From a checkpoint of a small mixture-of-experts model trained on Wikipedia.
Size: 16 layers, vocabulary 4096, 23.7M parameters.
Experts: 8 experts in each of 8 layers, 288 SwiGLU neurons an expert, 2 picks a token, a softmax router.
Training: a variant of Adam for the experts, 584M tokens.
Below are experts of layer 9 (counted from 0) of a mixture-of-experts language model. Rows are named router (the router's row for the expert), gate (a neuron's input weights, with its number), up (a neuron's input weights, with its number) and show model dimensions 0-255. Each number is 50 + 12 x the weight over its row's rms, rounded and kept within 0 to 99.
Before each expert's rows: "mostly gets" lists some tokens that are sent to it at least half of the time. This comes from a sample of Wikipedia text that the model never trained on.

# expert 6
mostly gets: " Y", " York", " X", " J", " Be", " John"
router:56 42 44 33 64 53 28 38 64 61 47 30 43 55 62 35 69 52 39 71 42 45 39 60 53 62 35 48 44 37 51 30 59 51 33 59 30 70 61 59 54 72 27 62 61 49 45 20 50 62 64 54 52 42 34 39 62 48 45 59 50 28 55 49 54 46 44 63 57 60 53 49 38 44 52 69 56 44 49 38 57 40 58 53 48 38 53 40 53 56 60 45 48 40 55 26 29 65 36 45 74 56 42 58 22 54 48 54 40 50 65 67 46 65 52 33 52 75 42 35 56 57 66 57 46 56 53 62 59 81 51 55 44 65 33 57 58 56 52 64 37 60 65 44 41 39 40 56 54 50 40 52 34 36 42 50 57 62 40 60 57 39 73 74 43 84 54 50 50 46 45 42 50 43 62 38 41 49 47 29 51 49 64 50 50 47 29 51 44 53 54 27 28 24 47 58 25 53 42 30 29 29 31 52 54 41 47 54 45 47 64 40 41 52 53 51 51 53 45 73 46 57 40 50 44 26 55 67 57 78 73 36 49 55 56 59 34 41 30 51 38 46 58 61 52 54 53 61 48 40 74 56 68 62 24 56
gate14:27 36 58 47 57 58 23 24 44 66 50 47 39 27 40 40 59 54 46 53 46 58 42 57 60 65 53 74 46 50 57 49 43 55 55 55 46 39 52 63 42 62 65 46 62 27 39 35 81 46 43 60 52 42 49 67 51 65 34 42 55 34 36 54 42 41 19 46 34 49 43 59 46 60 64 75 53 44 41 41 58 33 55 40 60 43 47 60 59 50 54 53 52 53 53 49 60 56 59 47 38 48 52 43 56 61 39 38 46 56 54 41 61 68 68 15 75 53 64 51 39 42 59 50 55 55 38 23 57 76 75 54 36 78 34 56 55 48 47 50 38 63 73 59 49 56 54 56 56 51 51 57 58 38 59 51 78 43 62 52 39 46 45 64 57 50 54 49 55 39 44 47 38 43 24 67 76 46 55 33 69 48 48 56 55 21 54 85 34 55 36 49 71 45 38 73 46 43 67 56 23 48 47 40 41 39 60 57 43 46 36 42 43 50 53 64 48 72 41 44 53 42 46 40 56 49 65 41 57 60 67 36 33 47 56 33 70 36 50 37 53 57 73 65 56 44 55 67 40 52 40 45 36 49 57 65
up14:63 72 46 70 57 45 53 44 43 34 62 58 64 44 67 45 48 54 42 45 46 37 38 61 46 43 40 32 49 35 37 38 29 48 46 47 59 26 43 71 50 48 61 40 49 45 64 46 39 46 47 41 50 49 44 47 55 42 39 15 39 59 56 63 30 45 48 53 56 76 42 53 21 39 68 62 33 46 50 53 29 66 36 45 39 54 21 41 30 55 41 41 53 67 38 70 51 57 54 44 40 47 49 54 45 65 59 49 43 47 36 36 69 37 47 56 54 58 52 57 41 41 32 28 32 46 42 32 34 59 50 31 28 62 57 39 28 70 48 44 60 48 51 48 51 41 61 43 36 56 65 29 47 54 49 17 26 51 49 23 62 57 60 43 49 38 71 52 38 65 57 58 50 54 40 53 43 46 55 41 36 40 48 58 36 43 53 32 51 47 49 71 60 55 46 35 47 54 48 56 37 46 83 36 19 43 54 58 54 38 58 67 56 63 52 49 46 41 72 47 51 54 67 46 35 44 74 44 61 41 64 53 50 56 55 41 30 55 45 56 54 37 31 44 54 62 44 10 32 46 46 36 60 61 37 47

# expert 1
mostly gets: " V", " which", " Ch", "==\n", ".\n\n", " can"
router:25 44 36 53 66 68 48 41 66 58 48 43 53 57 47 57 35 69 38 49 43 50 52 51 57 54 58 58 70 24 56 57 62 46 56 51 55 61 37 76 51 61 52 62 52 56 50 51 61 53 57 56 57 36 59 58 48 58 44 51 34 35 45 37 59 67 42 60 72 68 52 50 49 50 52 69 58 58 45 38 42 52 39 57 36 36 46 53 60 64 26 49 48 45 46 42 48 65 60 59 57 66 76 55 51 51 45 75 55 67 71 51 45 80 36 31 30 65 36 30 48 65 51 51 47 50 49 48 36 48 42 52 42 54 52 50 33 68 52 64 49 68 69 44 52 49 52 63 54 40 44 42 34 59 36 59 40 55 49 60 43 54 55 75 43 83 57 34 49 40 52 67 37 28 54 55 65 31 38 54 44 46 45 59 41 58 58 34 56 43 75 41 61 44 42 66 73 29 48 56 40 28 29 71 42 44 40 37 37 71 40 64 34 59 49 41 51 55 45 60 39 56 46 22 53 39 50 63 37 58 70 62 55 35 50 65 56 36 32 35 50 26 46 55 59 44 12 76 48 38 39 54 64 39 36 33
gate5:45 48 45 35 47 51 55 56 74 66 48 47 52 51 53 50 63 54 35 65 35 67 53 61 44 38 58 52 62 59 50 41 68 46 69 53 55 28 69 65 60 71 48 67 59 54 46 68 51 50 52 58 62 59 50 48 47 62 59 36 44 45 32 72 39 35 54 54 55 52 44 59 55 46 35 52 34 40 45 62 40 45 45 75 57 38 59 48 64 79 54 49 44 48 51 47 25 76 49 40 42 37 49 51 56 42 42 36 71 58 54 35 47 56 53 67 79 35 62 50 36 36 42 54 68 45 70 58 24 51 60 48 63 31 55 75 17 56 61 72 37 42 57 55 39 59 48 51 59 71 62 40 56 58 52 68 39 44 46 48 48 36 50 46 56 43 27 33 35 36 42 66 39 46 43 58 51 64 42 43 55 66 63 53 61 75 62 49 36 43 65 42 50 65 29 49 65 46 36 42 41 31 37 63 55 41 28 33 42 22 68 74 50 50 45 34 69 51 55 47 47 36 65 53 55 20 53 47 48 48 77 44 63 34 44 65 24 52 40 52 45 43 42 49 68 55 39 46 47 56 48 61 41 30 57 51
up5:56 65 48 45 33 47 50 50 46 31 37 78 38 53 42 55 54 45 55 31 42 35 58 35 57 57 47 55 57 50 37 39 94 43 38 64 57 50 38 50 55 48 70 55 52 72 60 38 48 42 32 52 21 64 16 61 53 51 49 32 34 60 56 55 39 46 62 41 47 40 67 68 45 46 53 50 37 50 46 33 50 48 66 42 39 54 60 56 45 37 37 46 66 39 57 47 65 45 54 44 35 57 54 66 59 35 57 55 43 73 50 50 32 37 71 57 44 44 54 41 56 49 47 44 31 31 60 58 56 38 57 60 44 53 65 55 55 53 46 49 50 44 56 53 48 46 61 34 53 43 47 68 30 28 52 26 47 44 67 46 53 47 52 53 56 47 45 60 58 38 55 38 48 63 20 44 41 61 53 48 62 35 45 57 31 46 54 60 58 44 61 44 44 60 45 67 43 63 70 55 41 35 61 41 59 52 58 31 68 92 22 61 61 57 47 58 40 53 28 72 31 63 36 56 38 31 56 52 58 48 45 59 53 45 55 58 27 56 37 28 43 48 61 71 74 59 57 49 83 32 66 40 58 51 37 57

# expert 7
mostly gets: " people", "\",", " ·", "ement", "ctions", "ional"
router:56 46 39 46 50 52 40 76 50 35 36 44 56 71 52 37 52 67 48 65 20 43 34 60 45 53 54 37 63 48 46 35 58 44 53 56 46 58 38 31 29 61 21 53 33 59 44 30 71 49 61 40 43 41 44 53 55 47 46 39 43 56 46 54 51 61 42 48 23 50 36 46 36 38 57 46 42 49 54 38 45 40 32 46 52 42 62 43 47 61 51 46 64 69 69 48 35 46 49 48 72 35 56 55 36 39 41 65 62 53 55 50 55 57 61 64 39 79 43 42 46 76 59 55 49 34 55 37 78 63 43 49 42 42 53 68 40 36 31 57 42 63 58 66 56 46 55 69 54 29 36 42 40 60 37 33 53 61 50 61 61 48 62 56 56 84 46 39 43 45 23 48 36 67 53 43 46 43 46 37 42 54 51 75 64 49 56 47 50 48 60 25 42 48 50 64 62 36 63 38 46 28 45 48 64 25 47 64 33 56 51 55 50 60 58 47 81 39 52 57 33 46 59 43 43 59 80 56 41 46 47 45 43 73 57 70 85 34 46 68 32 52 44 46 46 66 34 66 36 45 56 69 58 58 57 57
gate5:48 47 38 22 47 48 65 64 53 46 41 47 51 62 35 31 41 50 52 70 61 49 38 56 54 48 55 54 46 49 30 41 61 65 68 42 54 53 28 35 34 51 41 46 64 80 62 33 69 75 36 67 54 38 36 59 70 59 74 56 40 62 23 53 62 56 51 58 58 69 37 55 36 57 51 25 29 50 47 38 81 60 39 58 59 47 37 33 26 52 58 46 49 59 56 26 51 53 25 54 67 61 56 42 53 46 60 49 32 51 40 61 44 45 57 35 60 56 67 47 58 37 36 53 48 62 53 47 63 70 54 39 54 68 22 50 30 45 33 50 54 49 50 56 41 39 71 45 65 53 53 49 36 45 38 70 64 34 41 68 56 24 45 46 87 60 45 42 47 62 54 61 52 72 61 43 48 56 52 50 54 56 52 63 61 60 44 38 43 43 75 33 61 54 51 53 46 40 46 38 76 35 50 35 64 63 28 42 53 65 61 46 31 36 54 67 58 35 51 48 39 43 62 48 44 54 57 52 43 37 47 56 54 62 45 49 61 51 72 54 60 41 31 57 55 65 56 67 61 40 49 55 34 42 45 44
up5:67 56 38 49 48 47 52 43 59 53 65 52 36 49 56 42 64 44 48 42 48 64 61 31 47 49 29 52 48 52 52 68 45 49 60 68 44 40 72 39 35 74 65 44 40 30 56 50 48 63 47 54 45 48 37 58 51 46 60 49 67 49 52 36 56 40 61 46 58 42 56 52 25 28 62 40 45 32 47 57 58 59 65 54 46 57 57 49 49 72 58 33 47 51 58 78 60 70 65 34 60 53 50 51 68 37 52 50 56 44 53 63 37 43 70 53 44 50 50 67 35 49 61 54 51 27 59 28 51 65 31 45 47 68 21 49 52 62 42 40 44 49 43 47 51 33 36 31 64 51 59 52 14 37 50 44 54 67 65 57 37 28 59 45 30 56 57 54 29 51 66 40 35 32 37 56 54 40 58 58 44 20 54 62 38 64 62 59 75 66 44 69 59 60 46 48 60 56 56 59 40 41 70 45 44 64 56 61 27 51 36 54 19 49 76 50 48 30 42 55 69 37 45 60 30 56 77 58 42 79 20 59 40 50 35 46 43 33 52 54 54 61 56 56 50 49 57 53 63 66 46 46 50 41 27 44

# expert 5
mostly gets: " is", " on", " and", " as", " was", "),"
router:28 46 55 43 55 56 42 37 58 48 44 44 51 51 49 51 70 44 33 72 27 54 49 54 36 66 24 42 60 41 34 43 76 65 27 53 39 69 66 32 40 59 42 53 55 58 62 45 64 61 54 54 42 72 43 47 48 46 41 51 48 38 49 22 58 53 53 61 22 61 51 36 33 55 43 57 53 72 46 37 60 43 41 46 44 33 57 42 55 60 50 62 47 63 49 53 46 63 53 36 70 76 53 53 76 56 49 59 58 56 67 44 48 47 38 47 37 38 52 34 43 58 29 55 32 39 61 54 48 70 45 49 44 56 41 47 42 38 49 60 33 60 59 56 53 38 66 58 32 34 57 29 50 74 49 62 77 66 23 67 69 55 44 70 52 74 27 45 39 36 47 74 44 66 57 26 59 60 41 31 46 64 56 69 46 59 52 68 64 37 52 35 67 47 40 49 62 41 54 22 33 30 56 50 68 45 45 49 42 62 65 75 35 56 60 45 63 50 45 55 46 50 51 30 67 46 60 51 58 52 49 55 61 68 68 35 57 44 41 36 48 44 42 55 56 42 43 63 38 61 50 64 41 55 54 54
gate5:59 62 63 43 36 71 62 49 65 57 52 45 50 45 47 50 42 43 47 69 52 40 53 37 45 23 58 72 55 40 51 65 56 40 37 51 51 58 28 37 64 50 42 36 45 55 51 35 49 36 56 45 55 55 63 50 72 60 32 44 60 71 45 50 51 35 43 61 57 72 32 23 31 69 48 47 59 70 39 56 55 45 50 49 49 44 46 40 62 49 32 60 70 68 28 39 30 50 46 60 41 50 42 29 50 56 58 48 41 55 58 52 52 49 50 52 31 40 43 30 64 14 63 63 50 42 49 70 55 37 56 31 49 53 43 82 66 39 60 60 47 51 46 36 62 46 63 46 57 64 43 46 70 43 46 65 63 72 35 46 52 34 59 46 47 48 44 57 52 40 45 51 45 85 39 33 47 76 41 46 63 63 60 52 42 52 69 39 74 47 64 42 41 64 49 43 34 39 59 60 35 40 76 47 45 49 64 55 70 43 54 45 44 49 79 50 59 72 49 40 75 47 41 58 43 51 43 33 49 61 62 42 36 65 74 60 56 44 47 41 39 47 50 40 52 48 66 52 65 56 55 62 41 89 37 62
up5:43 41 45 52 67 44 49 47 40 27 51 57 65 60 58 34 55 68 40 26 27 59 33 76 50 46 69 50 50 32 60 45 65 45 69 46 64 37 51 46 50 65 53 56 24 74 53 71 53 37 39 45 39 58 45 61 47 60 27 59 65 47 51 66 44 51 50 40 44 48 34 51 53 43 30 50 57 40 46 40 63 52 44 67 43 63 39 25 59 51 69 59 54 58 75 57 55 58 53 43 56 49 51 46 64 51 49 45 65 77 72 39 44 64 41 52 46 48 50 63 25 66 67 50 36 49 39 31 48 56 55 59 46 68 61 47 46 35 48 41 42 62 44 56 46 52 51 57 32 34 31 76 57 57 48 26 37 50 55 48 45 67 36 46 46 45 61 47 63 32 38 35 45 48 49 58 38 50 46 62 48 61 52 49 80 52 50 50 43 72 56 58 60 39 52 46 62 22 56 56 53 53 64 82 52 33 32 36 38 65 27 50 85 54 33 41 51 40 42 45 58 52 50 60 51 53 65 78 43 40 36 63 40 41 38 56 55 43 41 64 84 58 45 40 54 46 68 33 30 54 47 41 46 52 56 40